config = dict(
    num_hidden_layers=8,
    routed_scale=1.5,
    balance_bias=False,
    num_key_value_heads=4,
    parallel_block=False,
    init_std_down=0.0428,
)
Below are experts of layer 5 (counted from 0) of a mixture-of-experts language model. Rows are named down (a neuron's output weights, with its number) and show model dimensions 0-255. Each number is 128 + 24 x the weight over its row's rms, rounded and kept within 0 to 255. Numbers have three digits each.
Before each expert's rows: "raises" lists some tokens whose logits its average output raises strongly, later layers aside. This comes from a sample of Wikipedia text that the model never trained on.

# expert 47
raises: "atch", "ake", "eter", "unn", "ide"
down0:175161153128123109133141127124171111135117157130130135126118172116117114116143135127154138134144126105074116130118123130109139149124106106151121138149159185140139107088100135113169155143157095052135140090158117122117081105079106129112150125114119128150126126152149110121157119106158106116093094156130121135165152118156157112157165104105117128126143130120108162157168128134167146122176099159134106125155146138118123094123170140107162076098123101124080166117153140098098105134153120147119108116139129115081139141122103130145147144094157137092103123043123137178112122124133129100114075117134135142158145115148167173116178137139105130149151144115080141143125133181098127165116166151133105106158134134122122118145123139095101173123173132133146148171141104153145122111137117

# expert 0
raises: "hill", ":", " and", "(s", " for"
down0:101126099132171122159140144142133095153157115150150107108115117143124157057142098107124136153093114090145183108141123094122124129153099123095133139122134093155121131115133096130127164119195113124167109144139151139113138100088165131119144114131130142127129122133133114160124134165130112122121144112116086129126164093137113149109118119123080175174166134094122108124188105142120118133189118093102115134149133130103123172129175185118134097153095090155137110128135129172076130123092091129102122161121157114121168103094155127092148125114141126140122133097160115147127176121107037080083144111158167112116155130142127136120085118125132132120134151116127132140171107133125105140138139119101095094129128147164099121173128150119115107163130118130129153133131112104112143125122099

# expert 25
raises: "ification", "act", "ice", "if"
down1:150158120134110106091130146128111143140145167132121108149168114149103161102157140128093145129123157117116143139129123141150152129107135164089117099131150045122130116092084138135140134171154149141163111126139127135118132114106121149126156137085123067120149122184155128170123114141135139139133105155134109205201121131100152098046166176142158133160084087091143135120123127192092126160147124133154134138128131133160087091127104129133139108105137146163102122132100112166158124139087129109100158107093137126142088084136123174147132134145130103103109169148123127140148090136133141132160115159145082122098119149114130132118112152137156085122169139121134145109132146141097146162123099125141112125116113131114139107135112122113163129162128124143132108108099141113129148136109156

# expert 11
raises: " and", " while", " for", " from", ".\n\n", " of"
down1:114108106132092059110092144127148162118110140136162108104152103132142141176133119105172116085196129134120161152123137135131086127128119112108125164122111095161090106128139123122146099110080136086129086113070131125133132135130175102133118112107133157152133099147101169188144106119128139165122155094166167138129146132099166126135154108149148157106105136098124096123127109115135130140099160141107112142121090141142170129064131120117107125119121118118123178108119115141117127121141166125141128142132133121081098174095112128105105158132122079130143164145151107163132135116135097140179132140097135140082127096128132158165156118138092135116126137110147136122129154153123090138165124156167116111108120146134100154127118168114140071091154164107148085157118112119098152122156126

# expert 37
raises: "-", "|", "Con", "===", "M", "Scientific"
down1:139115110140135111123097124136120091121147119142083142145155093148174159124135126160119093122100089157137134141114109139094096081131144130136081122129106106100083103125123111116141133117111139193139111153155125145121125125142128129153124152115154134090108136083090132102103168146107117154124138141146159152111120161133089125119141113125141120138088122152115115159140102120128160129149112100100131127107155178147103161124142128080133108100116106130122176135113130108102120138064119131121102135184139069115116140156121143132070131099149188127087085104159131132131122145188163112081140108116116155149170150149127070093121115160137107069104131100125105133135119125164107108124138146125133102111143141131121144163069152098121085178152164116105139128133136144139125101110134

# expert 6
raises: "\n\n", " (\"", " \"", "|---|---|\n"
down0:119127129127076158128111108177109134147105140159134117120120171136120121134137108130156108114125132105107137119104128103069144061114090091155132147139153077173143149136076130127132104148126137144107130116104155076120111156103178142145113166108121135120153123157136127158102128127091141135066123138152106100137154136116153105154110119110116169144166078119153136106135124095115132146163136123134091119129133134150149153134113169126174106137151174132124129148109137141091130155134118123106113137151085106154145073133121139138156147117164131165154103159128143149152131110137146106130156065094116138117134097146119137109137135128144083134133110122150187157115121096165132108127140094088126140113115163091159172166099090123150140172100128106159113118097078107110124153085122

# expert 43
raises: " the", " a", " other"
down1:157120138132157145164125097185103156130116113106126152116157098147139159132158133103132106048154118088153129154120139143149140144136083141169096090175104185157109113124089170112130115119141157119149107108136119087146116123165136120108135128134146125134124140120132139155111151120123138121104133112148120149119157149122140095118091149136120107140105137118139141145136168144073129161098148129156118101122084099140150152100125120087158155152089182143136162141126124154093127145143135144129143160140175138147127138132119149116083160146098115142120121101093123126103111107138090153086147165125148117110150154079106111117080141098104099133079058111164131168137101133126113162101136125144181102139094138134150183122142137098136107154121146155100167137122149136133113149118108

# expert 13
raises: "===", "There", "==", "The", "In", "This"
down1:150117111126101130156191151146101158130105159103148118154136171156132104163134099151104149141114133106102085140147135149123135144126100084149092138130138086108106145130171138111142105119110130113164095093128112139140135133177120094151130092120079136140118116126120117128127155085111093115121120066133122115111099128141120116149096093073139151141135179131133137151113093130136159117124147128123150117123087110125086115158114155156136161146136136127171057122114079141154172113163123107122150100083132119128154166128099153122095071126140117177110157100123108118146148116131145139144138105137102121117160161106171138161123147134144152153119156130141131181132145112116092135125116085128137109103141129134165172129125136099150171119134099094123173142125101111118066161106129

# expert 33
raises: "l", "ola", "ize", "ail", "ala", "n"
down0:137116148099117144138141112125141125151181091126135092132135128137119111131092150123116134131148089150152102123154153091162122145122109141151103139173150186067147093135158111125108141170154166113081113139111124115105075152121134136110129117157121111140104170139141116145123166154113151138134151129089118090180138113149180150132176123157108111128150113131137133128129169154119132105107155116122137129114124181165110145145170161141150104086124114122086157162100073108106151120099122098144138123163112130155106115120135133161080115105141157095097081093103119119091110080138150103154181156120130110122126127097114147112142173131123128120152105099135117138129099128109154115131102118135142116150078120159182113145112107103165136120154124167130150103112120098157107140081118

# expert 28
raises: "1", "5", "2", "6", "3", "4"
down0:141101122132112132167155152109138156097126143119181135113103122101143167130159121170127121130144134107117145157174089143119126127144104096128139101110138093169097119094104086144125129160081145139113119159141143130118142130123132118119105146190107117156119096108115176134120119139147156131137103110142141154145085115167140116111130146175116118139106111132109154078161138082137150103110119143150089107165100114114129086147188140108160135134118135125110132110118119105154145127168153116109087138107115162161151182117117163124089153129121154139092133073072119129107108109128133106134109092137167120122116109131139130134144092075109135099129152099116077079131114097112123090126149129111121143094126133200103131137133146088147136129166173143132080145129095136166114145115110

# expert 3
raises: "9", "ury", "_{", "8"
down1:119120114103116150165141111090111121158145150142101134098127153150164089124142150098160130097108098090125136137125137124135134102152126104172106136089125133164148125093128128134120103158116160109098151175125094083131092113118170125130151116133095094097139115163095125140103127155148139139124147094116121112163107140100074099122171118113117137126192117134107105129133146124129140152087114140120148151120100096105119160126107091104116165094099138129125111175098081100149088143133109076179145113129124131172113113072138102068097161126147145158146146133121111114114124136113072111122140087125117080113113119096126166129134153125103114098141095116116162158130132100092162136150112089122129133153104138154090152110131127141110172108113132101091150114123106190120099123134129

# expert 18
raises: " |", " |\n", "IN", "_{", ".\"", ".\"\n\n"
down0:153115111143128155139107124114140155164131128164173166134115134140149116139117142143081113136106115125103139150136087110168110120131122109181130131099089168113125154145134102145141101088153100136096152109143130151138112130128095137113150141107097125103087128098121104103151133126098099164158148180168149120090164131137154126117142152117101133130124130135121170169072115135113082081096134155126115101096106123115123114117111151112135092155129100106135120089117077146155154064112100124144129119107144120139149097118152127125158117072134147123142155138128115138141126142103113151168154118135144117095117105155142097134033089118150149144113134133102175161119148142138163155113081164141096134150112107093115114113104122155127093119134071124117161137081138108118127128089158

# expert 8
raises: "1", "ity", "2", "vis", "v", "ipp"
down0:155138139139109128112141107111100112123128128134124145128153122158124107100176106089130159117123114118118131153121137153106167122121150089121128126097126137138120125105104188077129085171124164168139130133109163080117126133150157127115161107153126137168138148163157109076090134119120174146146147136091101137079104157136143137181150092144137132153099132105155130094128098118130101087098149088109132150126189156093109124195132172100125130140166109080172176147118136074126103123167127128119123132097146140161109122118126128128157137106125147135068130177097135149140125134133109159126109135166123099146112115105130117138148137109126145090120144121142115118128111130151132062170113128128124143132137120150139135149146102156193098094136115103117111157126107095126104097098118

# expert 30
raises: "4", "3", "2", "5", "6", "1"
down1:142158111137120089139174106147102134112127124126137131110181126151165140096135139105096120148151123119165119128162135130164121156097092116131145121116128079116184151141133138145152123156125124073113153143126124145131103152149135178155105099148141155159118133102134096151151130115130083097108137122075179132131120172131113125098132112106090132128114100161108086093109120111127164111104112108133142132116117117152115162145126154151115177078143147156109121135161131127125116152132159157150132127120146126119079163151137100101119124106151148140115150110146098038086120101149109166103092097114134138085153092107103091116106127103176116077132091146117113134129119106105147131111139155128102133102122166114163160118128084093109130152121112157116166119103155132144119134182102

# expert 15
raises: ",", " a", " the", " all", ".", ";"
down1:104127120110178142116118145120149160114134129112106154129093127112126153119124148142159106125073117106096134137093089137158141118090136144163124140122118111102101100154136138136099166145117137148100104160110107126096144177111109104154173155118144127131107151125101106116154136138092101091136117135139131136161117134151122133103140118135116142119144133142125147119127104129139125148130116098141116130134143148128110105117084143200139151134113154064095142098117110103138145133155175139101133141144095113115139144160107086081166143144103115042122158137136103104110144115152119087122130118081160132125140109141126201151145137173088120145162114094085172153129145167156092131139126114120150138142112118152145071127140151101110099114153100094154140060082174111123134101128146

# expert 20
raises: " As", " This", " The", "1", " They", "5"
down0:143133152110162163128153136138135132136132152149126111150158163157128137123163103145085103140064150140108096154133147127167150133135105118103128087123124096117111116139079127130101138107158124155109144161147118147169169170131144105148145141114170110126149150146142136202110125151137132135137141141115168154140088123128122137118147107102127143120101160159168094112163084117097136131098118124153128140085116138118098159108124119188118120163119127117111156117131118120141139107123151082156126167158092114104111127172154083170075097118102135135133119163136180131143151126124159117148119112108174107127163155139109112159150149099154100099137144156123184069162119145136160113125108122133119145099139120157113135163095135145129107116103133076089141081162138142145108153152119

# expert 42
raises: "0", "1", "3", "2", ".", "4"
down0:125118120129093151114127113086130130115112151162128150131138139139116134123154100111103137151130139150108126163144159147092131160121103144100146140101139095159079108135081088119130128158121099095108120114112124145129107123139110160113101126127075152122167090143147123136099084119084180135100133127094118141160121146181120102091096134123144097146122057096114139116077117139139197118137125102130149141184130095101127132148109149115122117100111147114157144182144168125153110135101130116121111162128167170135123127142154124120104117139113108116165133137118079175131135138129140154111135105105138152082152123155131143154131108118163121158132113162091122176190113078154156132155110136131148151164128105133153146108154135151154110173127165103108145121149131087136101077140139

# expert 46
raises: " a", " the", " an"
down0:110124117142120179099114093149153153150121135119109136143134138135119061148180102143148083161094154198121151146147130129149095127141115134127156122127172068120161165094126082151129116140128103143100120127132157140129145138084090124166142119132095134112103130138106102179103126150105113114101127106121130104121141144140108141097168149105129132132101165107147144113139123152159111105119150088138147109097171124097157150139171171140126110187127156127087158163142117125110104181135125131102088105116155141126179129150139104134139073138146105151092149168140153140129125123105088090155148131121121126137154129139149096104125126104127147102157108148137155115136137099171104159113166100144112129109114102161127130134151161108113122139103141099123125164162091109116162122138079